Weights of a small mixture-of-experts language model, trained from scratch on English Wikipedia.
Training: a variant of Muon for the experts, 456M tokens, 9687 steps.
Below are experts of layer 8 (counted from 0) of a mixture-of-experts language model. Rows are named up (a neuron's input weights, with its number) and show model dimensions 192-255. Each number is 128 + 24 x the weight over its row's rms, rounded and kept within 0 to 255. Numbers have three digits each.
Before each expert's rows: "gets" lists some tokens that make up at least twice as much of what it gets as of all text. This comes from a sample of Wikipedia text that the model never trained on. Tokens count by the router's weight.

# expert 29
gets: "  ", "1", "2", "0", " 1", "3"
up0:134054138120131115176155149172145144112181116150126161059116123118113137141187080145134101140153178143165134158111119143166154136136106120104191106172119121113084082124116137122085117087134132
up1:118156110085145186116094149123168166160143119154113071130125120154137111157128146172136115130102120110117180105088141109118140145103101085087100114079140120086140138094134130139143125159083127
up2:091134115124143085126143099109154166121110097156111108125102120106100118124126112122123073150134157138083109147096123116121179124149113164124108175131069114123126109118148154159146148118161115
up3:111151101097110120095142114113123168130041148167131116113156135092135138123098107131110136182114142070130104174149123148118110120124134109121148114063114144116117105108102164098115157122096137
up4:105090139076129076115145119126160105088120122146080130122177139146142130110117130159131104132153120132173158124135139119151113115138169164150139117075146143156107057140113101106095103152080128
up5:124114137120127082177117104102115062107129114061105115141152141142138151135158119140133113086176143096135137153168103127132141105143119130115095102140093117177134129149126141118130131119153111
up6:157093161117143116142147139091131155097158131101106110099105116094122148143090091112139122098180131140155120136110156146150166124139147116099175113101145107169147108123118175114148090141142118
up7:130102151140098115107124161127131078109118115114145141141094142123147135110120111136160112156169088125083127121122124139122118137160134109162132117160157144118157099127113093113143097147106146
up8:118141116093104153127099119178152105127132153104135106130096135155128106094113090165105130097146185125145112160120157172108134142164131086144107145138115155103162144154107101119122122134101121
up9:170126079130150141125108163107065088145157134085144128145133132133138162144138115109083106079161185119124157116103132119176135137124141154123135109111116093128160107134144091086168074179132128
up10:136083105169105108154108104131178137195143083107156089133138120143135127121108087126122120109120100135148109119175129168120163140125156126103119092121160123082116092127148148158093109088164141
up11:177155135127141116129138146130115146136144144101129115141145111107100131150175165121151096110126105160130105132170095114147110150119125110132144136131129123119144123084127148139109117162109126
up12:110143091133111144121116136125173139093132153114156082144096144154178158125101098119123167194139162158148131126126142115151153140118146139085149142089134134122135117143097138123115107130096103
up13:150137129060108109132140141086090108108105156141123113123168113125132141109114112149150115159111123129119136093115116112119172172093110112109151110112163158094136157141140104141126094083039124
up14:131152093137133113148139074137082195098158141157080111153151133133143143145125132179163142152128145093154098101148110150124146107133111106121137150092143157093111080136143133113119140130161124

# expert 8
gets: " the", " a", " The", " his", " an", "The"
up0:174175141134112144121121129134162154103172143095179101106119135143124140117106110101133101112127125155146174118133126151141085090109133094096104140127139183077157143120140132114086096135124147
up1:121150162084090130102132115101133106177140134135144119130097089127111128116111167118134110163121140101130150146094123101140138118110111093082163134114123095162136157126178124142180131124135154
up2:134100120127135137115110106080200059089110155156174112141084134152147133105114139135144158156134127109156155114124118112123115085121087119102176152162140078107138144107125108148138098154112138
up3:127103115135154120074134125118087117116124124138095127126125110147131132126134105138133098204128154118106067142123134115192110075163118099106104101172093085125153057131101146100136111135156167
up4:111105142150168133173122145107121127124167133096183168136139126142113103120086117054155125139108131081159109132157146113111103115125133108151127074137117086126146100151115156124113122101123111
up5:128091151117118148098129104114117152114136170156180089112145143133121118105121131086134152099119154136159132150080136149145122108079101100137132115151119118180118103143113150170098109107104127
up6:138144121125128145160139176129123141091143160148164138129112110118088143142116144158129165112118173151157117128098083120139156128154122097149166138153146108112113087106113069115133105145091140
up7:079124133130104154191119167129147113104128138106100106119153100108160147134133167119136156144123115189091148138116114108105156112091124119147153157128111104084140104122144133096141140161128100
up8:136116117179125154113128135170135120087095121143148187122189135150104161129129121135158143169152133125124112125140117094135120163131127137135123129114131120141155100153136084130139089132107133
up9:104106177132153112147123128122108156131150127121111116123084158136108158143128139113163108103105141111130098111147105106112136175080126119131134116052114083119174079130154148143158088115142102
up10:110128135106163093145134122129136147109128147143129123151092166163164124133109149059097079136168123106140162126125117148146090100167148132138085149161134111142131089178136141137117184104131131
up11:119133144131132143106085097122172125115171151119183135136069143124128103098129071086167127114151147143122185086128119142111129139119102118117112124136160113149117167120130102128146074131127117
up12:124113126112125128107129105116136132112123125160140102141169117150098145146132141161087140088143163170118127131124113159172084172140072119114104109181142163129122095159136120110124109149072109
up13:130121050099110107170120145100134177118140136149112114126132144129170122148122138155141097151122147092153137139120144143129152100093128169131095164093096116145113125153085121093116092108134135
up14:124125134149158093155097166152111050138123134172079172145083115127104155126147118135146151196133179141126140136114154118144141126138171127123114153156138089156131103135117123140164116100146134

# expert 12
gets: ".", ",", " and", "\n\n", "\n", " but"
up0:114150117101140140152133142055144101108123142134145138124172145094151076128150121143120127135121138147085103132139123130154115119150163112136150152140111141159115106165142118098128138118130117
up1:179118124119133150090124082111117098130152103160195116123155108044068087107100146144121087167120112121116108129185121143133080147156115138176134127132133156136143121154177130137131151105111126
up2:152149146123161118074080129095107166105140134098107141130115129125117082115136128140144089151128165119109117127109125131138097124102119088186120109074129123129119119149169122141119097147134122
up3:163174157123128124105144149134115133176134144102177102132134101180108100094093133123148121125094139123133129102084128121116155116114127137104137153132115124149115114155159133124184140124110143
up4:163147122105167147131131094155164119113130132172139140137149119119139158134118106125109125127132126143116160132150126130077121129162130137104141107138134121116138137118123175193102136123127112
up5:073131144130112119132140133207160173115164126173118157095118111141106150144136157124124146107126161126119127130116119143135158071143113139110139119164121133116093104128142134128131120106082141
up6:122115117126138140093161162145115132139100135103106136126091149099175111130150145111137128125136111128118140163136127166111150132157113125098174108098102059124106121176119134105136169139122140
up7:160141103145142141107140105152136069172104135093091154146120145155065160121123149166097115142109115133129120153102126157103116131106113142139087131103129066102139066146156128148167145136109144
up8:113160162112115099100109117151095111100158134175147092099141159158178121133138131146136091158169117156152116117140105149146137085115118113143134129132151153126137099118124094087102121119138137
up9:139125144104109138158110151118096126142078144103118098129133149061151148134096139112150092129143162114134129142116122123167140128125108145113052154158099118142113140158143137105098127132138134
up10:096105157106110122167129136111128088081096127106140143108107103144158103169115158120120110136161122132116134141101113160133141156133132171093140114141099114154142141135106139142116146121156156
up11:149090098131146132175108155188142138115179126166152128145140166125131126125129103104088118118138123120123130121052139107111119106108143149133140172149136103135153131156154109146127123113157155
up12:145141149116117109174146108129132160102130133154104110124141140164100121123104133170145123163117169126144120158141125122149109143114158132137200163151105121086112103159156124154134116105114131
up13:178147148142172115149103126090120080105115132114118108114069133128126119148151132116100116090124141134117130155155145119136142109068142094160096105150120135128095149147130128071136119126171121
up14:097152130122108108124131135101098081136100113131062131149146117138167107107145118167099105150108070130125130119099126116117122112145172109112109114126140103119132167185131151133148123127120136

# expert 3
gets: " in", " of", " to", " for", " on", " with"
up0:096144115135108137125109090145135126087125137127100147133123146155131111133170136181105143134133136130076106111145124099163118095133112142109127147111141149109126168068126113108102106148071101
up1:178130135097130170128120129144124155139104162174102086122054076115172135121132115163128131152131139158143148122100128135160136125125180106126128161142109156160119126145123142189109122155170132
up2:123107125106119112106120116059172134095141105103089151105058128143078058117136136150148035133129117058107104103125108155143143142130124128117131094150132084150146106120184113138114134127131125
up3:127155144125123153067132124141140139125100133079120117154152116127134135112130143150130116119120125104128118132142130158134082161160147154113135152099124131126128125105173135137106130157154113
up4:130150133139144102093095134110105134100115171124145081097118140100119141100128110123140146112139109179166112148116144137144115141135113111098131150120138124126130162103112127136097149136163123
up5:165120142160159139103143067129151139197122148114133115096103125137188121108083118077108110140130175125113113138127111120116138092137129114110115145149147155125124145148139127088104139142129119
up6:154101147139144134158147131133148116139121142125140117118122158114150109130149091138133106112121124108109126134118153134137181114140105110091107158104133165169115120102121150143110137143124109
up7:134139172139146150137121114137103068107152127111130108111078136104105129125103118092089130109135135109100133142093136136118133064116108112153123156160120075091098116118125137134090116145092157
up8:133119132119129110107119142091151112165185140103157143138106141162103120106149125105139152096132144123129138101154133140138128116149152117103107136115126106109137119116147128166120139134158146
up9:187143143089110111123137106193195053154129127064136161087128132112134129157131099145110136148137179161176138128152124123115180077099106111099141134133103165147126103150083123129129123108147138
up10:121137185147152109143137047138128101123160128134130104129127091138128091106100111131116130121131108081091122146100124117140126064111132140122134118083120194151168070140137139116101135114130114
up11:107180111146090086111105144109145171130155106116146172137163136103173146196108115094156130121098123101223139105112147108103142177124124139149116169122167118130139128141112135107174111127126147
up12:162174133128146187118127072094150049180130100124118098155114095162171135142135128132154134123152149146123107154154118100121117124148111145102152120109133136127112109099186148123133137118164160
up13:127125126097115162144153099099122158114153169109126121139059121145125144155137136121109137114105111131170134124152119122118113118131138103146125114068111133139145170174154132170103150160127146
up14:140086133140136134141122110113142143103109130152145109094107150116087140128130138154143083135109116120098116122164118158106080103164160134122120088138141112164103139139128172156118115136123126

# expert 24
gets: " |", ".", "|", ",", "–", ";"
up0:133151109124126154146117160130118117136121191114130120105125132147094110138112117144104124181133143115161124128115119127133099143160114121158117112118152121149137135140127124123116115117140127
up1:107130114096133128103133118102128145144157162160087126113141075138101120163163105120149117115144148103129142102116131115153142160086170100105125134133119124151174114139086141125142106108110155
up2:135162151132139121118142069070168151116103125119118107134107071148171100143167132163091160140134128154108113111099121101162171125086164104133184124130163116152082111107125122134140102122116100
up3:108139171160147135107132094120138121107104106084099130114120156125124146142125157137117075111164106146144137150152115159103089152095098131141134123130166140118137092162137111142189129112127110
up4:124153161088140097127127106158110140117155132128139141131123119143150178076120094077168121149154126117140167099127137129119108126159146133130144104114156129120125106147137088121141110112142125
up5:139130099150142108143127143086106154132090155130121115093165125146153174131098123116142153116128139127114159130180112111133108126103135139107110118103120017058118093150142129130141138114149138
up6:086130165139132127147147126098167143116148110134158132097141132139171107098130159169123089142107140093106094124119132175134112130146090083144155123147106083135123077101108092094094142137164119
up7:173124085139128096139121087152073151175111111129083143109129149156153120139125115173122136100097140131145095132125160145114139130131126106101124109115135139119131131120128136190173137125167131
up8:160118150101131109155109099109119159125148129097123138151083146121119125132170093087104137110106143144154152121122150112111107131147086125151108179112136167124131139097137143125125144109129131
up9:123115131085149093176127156081145164149101138144075107126135157179139079112125139134096123158116151160144093131170122134159139154131116137156115108135166109113125090142105093086117158136179091
up10:124124148052115150132124157066132137103114109151080123135086106151132119105146106113155118134150140103139138138159131151124110143133082126119140116139147095105099097120125136162102133106081123
up11:152167101136128142110111080158101123135115121146161099137128134092140160119137109129113111148146123071122132126173140110088134174083066116145128169149110109095140147135117124119146118096112133
up12:142119104102140155129121146129084140150134164059100176126180125171164134118179125087135157124132114109122118115116121102129105158128124137138149072165127146100139137130153112159131115129120111
up13:116139155068166123137143155142115112136107159079122157131108103114121074095098152098149135143146094069116127134134127122140139148161093150127109135120115128160101102125113119123142126118139124
up14:136131151095130154148114079133108122080170138177145142133129128129122157137130162161136167124104139152106153102102111127114140132146101179119080108148148148140113119145135080097179140100140132

# expert 13
gets: "\n", "  ", ":", " 0", " 1", "\n\n"
up0:132138069155117150109143088156099131146105166122165136164120119146127143153134056170135128138119154107080121111125146090118122140099129123115096105102124107116124144141133130163147171137091137
up1:148120161120138095125150126125114149100102141174154113125115127128126123113144138166095175143119125158113098090089119137118115154131121148157128108126101090156115119148162103145115146138139107
up2:143156127118113167134126049158124149120070114098114127130097134140142132138128126141115182117141201107125161110129117103188133122140130140148110126098107143145153099111131173118120157116128129
up3:156118080141128096154142143163141102128053124104140125119107103125135126129144135131189133185146119132132119161148103143128168089135135138164128104155108183130112080107122087114119129160112143
up4:141087107108145121106136115145122141065108132116119110121157123112148111097178095155140146130135163055095097115153135141127118106105153184151163134096132126144086089086142153140156120109156146
up5:119105113158141135146133174173144147116133116081068136143125114136114111121151142089137159132104110153105126115129158097119157133124135179112116108117114135162125091128126147113125147129130116
up6:126126125114102150122147113161159118132068104064099116113110142115128148128125129107086132110136106095096138125142144119124146142112118090119160185147113077109125120131111130140112105150105133
up7:125125116165138159133104131095096130129108132135110148119140154124130119120081135151123147162119118125131140132115152124125103110140132139121149143144129136144073111144129122134107087155124106
up8:123127143140087128136134134109128123105124123124091126141121124093147133099114126136111125122152140075135164115113115099080171140135130116108111148158176119152147168119114139171078143128129149
up9:110139113097129108133141139107131127115085080169158135153223139156143088090134127149116142167122133136091107147105154110124116132137137138150112160095138071134128134137168167117127109122156124
up10:122103131115165132130110135118142129122164111141146138122152113088126129139129117129134120111150115080146152113102143135128090120160141103095113145141149137127156147118133102161103100134118145
up11:129133128160106177135101125137139153164159103105126095128117110145116125124117093105106103115115091159112125141144115091117103118136137141133099139140134142112098123131125120154144140124085128
up12:149126121091137147090136112215125111171139151151166140114175166122118131121106133156126125139108123126111142109126116123095133154127126127096100104104151124110136145120153154115096127144078147
up13:111121141132136133141138100109185125139128121091182122111148127092115142126135087120126159092132117123138101108110165141170144120150161189145145098150118133151067148128144143118095106136151125
up14:136120101136115048122142103142152143108098115127104153150178099120072117133179096119144112119117134124164097145134130095118111100139122085120126192114111162070152135141129118140153140124130131

# expert 5
gets: "\n", "=", "\n\n", "S", "A", "B"
up0:121176062153134126093123122113145156117156129116148130118164125121143154102147117211122129116125134093150116135077132150079168128111147119097104158110195153142102117163127121108127132175104123
up1:157135104123132130119096126091133129118132095173167125129140115098148150098131121071129089161152147122153156111078110182088131118094088149152131120155138097174145127156132107164105143118150128
up2:101148080124105143128097130118134156100133128132113149142168108136137070142155132134162116105116092138151096139126123119120090162116108135116139148148160121165089091118115120087141122091147124
up3:124115104067141159054138137136144139128129095102094184137165140149149113139154141129132105145134129116096145125194129125128107106148094131124117143128125123078145089102149132114108159147125149
up4:112135118127150132121127132118119157137101132134165141125117117110176110167128079155137120134204121177140138147082117125126129100085115163159156124148133107113130142191159135130128111128103131
up5:138169151166113115135133095121164113135134147160113137121108134161112111120120114094083129155139134115174085127155145154141093111146153158184119117079150144156144111169105126106110136128125138
up6:130115133125152095120144173124172129142113102112132139149113131152125126092134116126145128135160200147126176122127101170112124142163130170115142184131129148147139100145064121149102138138107117
up7:123137208154100126133124128159161107105161153108146116126120113089172114100135165117096091141120153138128132132121148132113176160109090128127137126169130160118142098114126180156086120124151120
up8:124169093138140117112121095130122147124087150114099102132125126116116102157100106104144121158098115112115150130123107120107134118103125115124160118113133131154138139151133136109100134122113158
up9:127116144133119126163139141152100151126129085128130142127103149138117142155121142158137120121188134157131111175133138187102174087140155155143148157107152143112127135071125102145047126124095138
up10:122117095148157137124127151122131161102130137130128167145155093135106151095125142135118154095117119135145131116122097103128156100109115126081121080123178134151117095137125140105116129117090099
up11:139128136080167119112127117136159128115136134132095113125142103128100144104089140087107121160170114144111125133093131084100155151127122096112112160087139168091162119119132147139142137112138104
up12:105149125228172106136145082094147132143121127194136146109134145145158127118134135139153133141117089128115130157148124151119133110124174136155090098100182133127109152159137119116073127106121113
up13:115147149136106134127115148155140122106125072150111139122124142110118120116112127142104132095120103111094134123142127135150128141104146181085108168129160134089137102092117175100165142164166101
up14:116153057153118112129141117159121122136066123176110109131118073087173121153150148132148112160124160143126120114127124142109141099119124131156120141117127116133140176121100139141127124128120135

# expert 1
gets: ")", "s", "us", "er", "e", "en"
up0:136139130128140137156146133135152185154177109141127150125097158155113063142173114111116141098127181116141188130118122141138135150112132141100104176173128153154107123084159124126141151132099151
up1:122161142133162124134090087140125153083112133132154161111134109085138122122087153091133131146109130145138153123154142089171115116076115145153137121130158087136091133114133161109132116107169144
up2:098120184121153133132130161131149143153109118099136123114113104151112165136146123140120126142122164120126139125116141159094114115153120127108137104116107089089138134123145159103125103147137136
up3:123120087106113125119113086083120120168088103121119122144106096131092099141123089062121161132156122095139170162084152112122119119147118139171126126079109079144152110141125147143130159137114105
up4:132131137162090102107141124151114160158121142128159132145120142120061129142157101155054053191123092096153125147097099095142109137129156130125152128166131105133114104083108123128139140114148124
up5:178192114084111089123121126120109135146140166080173109088115142144079126128162139135119117094184161171093113138110141122111179110126095137117114140128110137124168112151150121121118121127119129
up6:094130091144114090135109115139177136118141083157101142141125102135111131111126134094171115121128117090140157122098086143124156166148143131124156159130113138181139134162103125131137140125075120
up7:142090102181140093146139148120113095110184089137144136132078141090101164152142150181131115160127114124142102126147138128109099120123156121136127131084131106150145128128122120171100153096180111
up8:104187137141110124030115147131178160166112111119147122120160117155114087105209144145117162106146121104086152125101134157129122165082087148123145128098149151139098166109161123120139151117103097
up9:144162094120124102160130161138136150112167112181113152087136137119154147096111074139102108160143090101118083122159125146088141153133159197140140137158150176142144107105128078141123114135125112
up10:125126147138130138099109111127139087134097102119080098105141120123154085124076126120092171172098096112094134128165098122162084128104146159110141145161144127135121127148163086143163122118122122
up11:159144139130117144133137109162165121129147133129115077136137132154105145157131121136129129104115130127095165110130130126172165191126103107126113140162110128149117076088087151094125137122087123
up12:126149193091110164142132152163137092132138107073115102149118173107134117133151113107107144117101126116067110122146162110115131161122121125118142146133148152116139140152128074102139136103127131
up13:097124075123149163116140070142119133106108098155150140149114149140118139106096105119128129151172154143107152121096137147099190119128093129146129159149107152143086131133106155163128127124107130
up14:150133120098107110138150133144132148093138140117097117111124128090150120109147139103146122140135111135140105152126119129134140127125137135142140121126120127119119123129117154107065141151132145

# expert 14
gets: " |", ",", " (", "\n", " and", ";"
up0:152140118122099114126152138157130113148147112142108132139123137184125136114188130125132113136129109155105116130123109131121097126144137064096184111150133147112133110168147146144121136112159123
up1:082123125157122101151145129140104154127097101152123190135097141114164117117116150138132094106140107105134137130114100139097109132144135124142138107165123113147118069129143140114105128116153112
up2:098101095163151133139132119161139135103202116116141111127112097118165145115139107105169111122125115146074129118105115127122106103154156127133068084102153121112119143090139152151116104131110140
up3:174140135106146162156127150125120101101138120079090176119126135121072122081150165106134100124120136140134157141135117136115162131137116134140167088093141075074127136103124199124086143131162115
up4:126150229157145157136144103103141149142143112114140160124161103147109121117136113136121127125135107138119120125167123154146159135155136154087136108168116166168133139164112142158133115115110073
up5:113095100177157100132139139070145151099150121164131111145120143151115149105143112110129111146116133126107174126127143113123097136116131161126145129150169088131105078108129153157121115120152107
up6:142186167165185138131135166117125129130102174129120144122104136143105126114100145127119103080163136126159126148097111159101148175120132171133165103131126109116127137121145136102132115129112122
up7:152164110125131150137125123097130111099138119156134141131086110133119151141130173135141154081134147113096112124144141123106132135115117159124141124115145128117122111134136140121092125112085114
up8:122159189133189144125131138133103127136188114180101136138139097147056100112124146129150092087156134101137137149171117158132146115109150118121175114091137082114159153113136179152155132122147110
up9:118160155098105106148128094147138127119133093142105145126137139092113147109107130149123068111097123152146127098137140134136126142107123102172193117153167147118115136131104121115160109116141114
up10:123118134108097138138119069082148126102139122154146087136170133150116149114116128115108148135138124114084094132125150107123162127129146118087127155126132160049088125119145160133083158141136105
up11:147139113101113132128117149126129123096192116129198159127135137166155120121096120138118138102136139127084143105110160132121166135120156126094108146146143097173179124090105178145106157123156114
up12:120109143143129112110125146152147125153160138143139173112123122083133098153117149163088129122168080149158134116125120115091122129094120118120083178079149088133120139129168125128134146152141083
up13:138134110119102171172130121140126143138150134105044121133129094142158120112132118156135100145156171123135117138139100123147174137074133133100162106118103093081099167094134133116136138116105120
up14:147170127147107097133118133131124153158132139104104125130113134149102137118136165135141122126128119119079148142104142151125143117104129099131119151174153072101130095163157127103117114146161108

# expert 31
gets: " was", " is", " were", " are", "s", " It"
up0:114112166113163090149135114175165107149190133113174121113151115142124143101139077104122150144146153100074117159139160089114132138100095115109131148168114132079124125089133120173103140138115110
up1:136132172183116141166151124162133146105146135138129118134126110130152125106109127194146154156157136056070136133146129122095152138114097116114121097158162103156131138131107130146152093092121127
up2:110064114123101122129114068084135062129096121060148112120105159116191122127112123175097126128143175137136115110119116093116138127117110135147140162107145121147115110181133134110175130139115123
up3:175136141127140119129139110136179114095128131056129172107148150114155130100128121104119157102122122115122114177086127096107125128100102121093087151147169150118135143177108109111119148133131125
up4:110153109170105143130148094120176143114145081111110114109105095151163123112122099103123169089139111083126130101062104114140154129151141157106117121117165132087110108114132115120140104139137136
up5:087108165129110114079122139116109162130122128187135116144066113097128154134102092105116132153136157127149150113149091144145178128124096111117094121146127125079116125096146117126137108116088105
up6:134165117104135097082127090129134193127135149116144108115131156117112132111134100149134162121122108079147134123123129133122156162071127155107146112128150112141121140140107132168155119153125093
up7:147144169124122128085127135144099116119099123128165119178079114127071138084162130167128114136150129143170139094094125110120093105140143125161124121116142158109110096170132122146109120095138157
up8:107122122142120090154094071182089089091162120154141132115100135132145102110131114091126130126171108146135140121128114151135100135113053107120117110128122115098120133142119103138153135133133118
up9:149183167116124117141101125123145166152146074125131124140188155111124132130144118136146169128152117144120166133115143134108109079151130158129119102087126106134136157093143121092156152185098127
up10:125153133117124111139079123103118123135164113109098106130087125144149142127120152125131144103127092151183145152123120134144154141113094145113132128186093144127137161108117120126135135083162104
up11:152109113107127079133159041081145162160137110126137142143134127124078155068135118115123142142139152132117137134125111133135126115145141100145125167172129125126116178126126118093124131177117104
up12:128136109117109094107153151133116125104116131111109117123105111125136128152111087106109156114130100207133111120106151160108148139113102119102184139099162090088131144098110135093122147138102106
up13:136121080161124123096140097131161084130158118118119109129118131127109124145092093128131128135127140136145189130113133099123190096124148123093130141161152153126110108136119135153115075133137147
up14:120179128119171094120155112097134040133158132129117123100145097119121130120096092100128136125111132134117103111104109084136128139103130151135119106130184137066130079114123127104098135111141092

# expert 9
gets: "'", "\"", " of", "nt", "’", "h"
up0:159061138108130150108127111134110101123078141104149137098070129104098133148108103164121113149119090163142142140108118172098161146109138122191150146138133158123146131162152132140123095133097138
up1:148151137164135167090153137151106139140110090146178070121130094160129088150121147127160155095114100139091144117150131145129119137118159182151127121114139072122144143114144112158183133173115112
up2:142138159183112151110129129169115102144121124124128119109106155131127101139170127157158142170166162144111129163132137125152134090105079130105135162099112155177091167120113128146143095137129122
up3:101112104135141135137148145157162132143133145103139138127110137094125100083122133155101148117111177128167142132115123123104120163146125205134152160115140126111142137174105111136142109109165122
up4:098132120186082147101133116156167110090113103142151128127149103162104156142081131151136139118138201132148126151136141130115104166134123157130138142135098116097122114141104158184112108138137116
up5:110118119090115117091143112148180126099130126095110146090170145124177118158140138148148152183151164151115143182144116137137122140155141118115119106089127109131127115127121117149120165142145069
up6:138101174101148092118124095137159113145126109152107132114202157100126114139154149103129136139123139114116089168152105142111174079111127144117137128131121107135131106115132160091130117169107120
up7:098131133085113150101166127144168150135142095108153133122145104150141152117126118128106155129101120091157146146162157135127139130134087125182124112136138142102058129172124157129135120117162149
up8:130091142139107095088126151180159128135117121090127087134135132143112144116110153070106135135141117162155082159161110164124166157114136109177141135101140127079139137121130117131133139161082128
up9:094170088114118105156144110114139154130151130155160113105103133105145105160085126102123108158125166139135114139163096134131118126086092130120135160120136093149044114165156142153104131128087092
up10:101126122165160139128083123185129151143076117132112160101115107134126100085125135117124135139122120113122153130160127157144139102127110136150136120071108141116123125123098146136133153166137102
up11:145116114132094137138129108111129075109154150061093088110172080108122082125130114109138118125117110144171159117105105155167157119116112097114088129113182137139091100133109154088137147129116127
up12:118136121123154149136156053178164145117145131153126144103127135098120127125128131119164136095107187096074115137147123154159144090145132120092119153135105134137149125117147127100160083116078121
up13:110094099157141152149141126129113142116144120189141148142115129115137134119146120156081152131118093135146131119109137115112070132128091122131094121068157151119126116152139107097153131114137144
up14:135109106116144158157150161110124101126100124135162144143081151114150154099164127170065151132110127137112107138133140109134127116094125131154175120139102175132102150118128148150157122111077165

# expert 21
gets: "s", ")", "on", "y", "er", "e"
up0:111151125117139110125128108114155127138143121127152120135107169110121116102152147094102103128112137125155142106176123132135131116141133129124133135145120151083165141154095125183113127125112123
up1:131133137119150132136143096180096128139146145112141103117126158082117121157132150097088106135154135119107115141102112107145105148160105126080087113148133122141167132150119138169075139137131126
up2:170169146126110095131092126127138115130140145145152121147116153140163127150147125063125145161145117131108123140116150115120100146100129126140150136154100129103128102173115143144090112139123131
up3:159173133121122129137123134126107106155132126089142127148085115136165126118137147115143149155112112150144151106173130126130133137132110122087104124145138153132143143166136106160120150123086139
up4:138124114121124124104117138147146135132158154095126140127179119119121156111097111105105129113135131137112115121114125110142151155102124098140146107147133181098109129104143152170079123104106085
up5:131121108134130164147073145165123147086095148086101103123111142154130116152119178174134174153132141093163110137125131134107148136108106123097142156133148132115114154136123111126099122111134074
up6:137145153151109148178114131093143105089112149146160116156093121127154114112147108133072163160135114170160135137186131118138126114150166121096102111135105155106098159132112108163174132123133103
up7:106084080135158134118087115045074131095133122097143132129119100141113126124122129119147132118123098123153148125111136108205147183086085152097087117148126058086155143148135097141093141139130131
up8:148153183077163101143136155109151135153114126122142165110161120159170126107130137146069146119138120119129125113175133153119169134124122161135119136118130119079124123156143112137159118099117129
up9:101138129119130140146134160133104125121087109147121112129121109122218093137138104126141162120144132106155098135093114142111093115139126116173145115110129131077100145132111137177114164148160129
up10:127061139141144117135155123129099105124115138134123178128087130128154136128153106132074123149127116134142101143183139110192150169140129114155140120150163133120127144119131094126144159113111146
up11:130143175129136079112129140119122121198164078156096117054113122121154131138090145132144130156137117188085128118158172144169113128145120141120145177171181139126109122174136126102133122120142139
up12:094079105083121074162115091183133123085108112103144161114155122123104123104116105109122105139149125114073162115137142109116153149105160155105143137125119170116155145116067105109113159102148086
up13:115139158106114155129136134098102131135137124125128135131172145173147101128091130127168134128096171131154150169141110150133116136107120133071108125122129058118147155120160115138098096166121131
up14:155133181090126130143160116112113108108066118103146124090142113121149101113078131124125115094112129139086121187161094111111136126116149141122115147176098097107154098138147130130097147121131131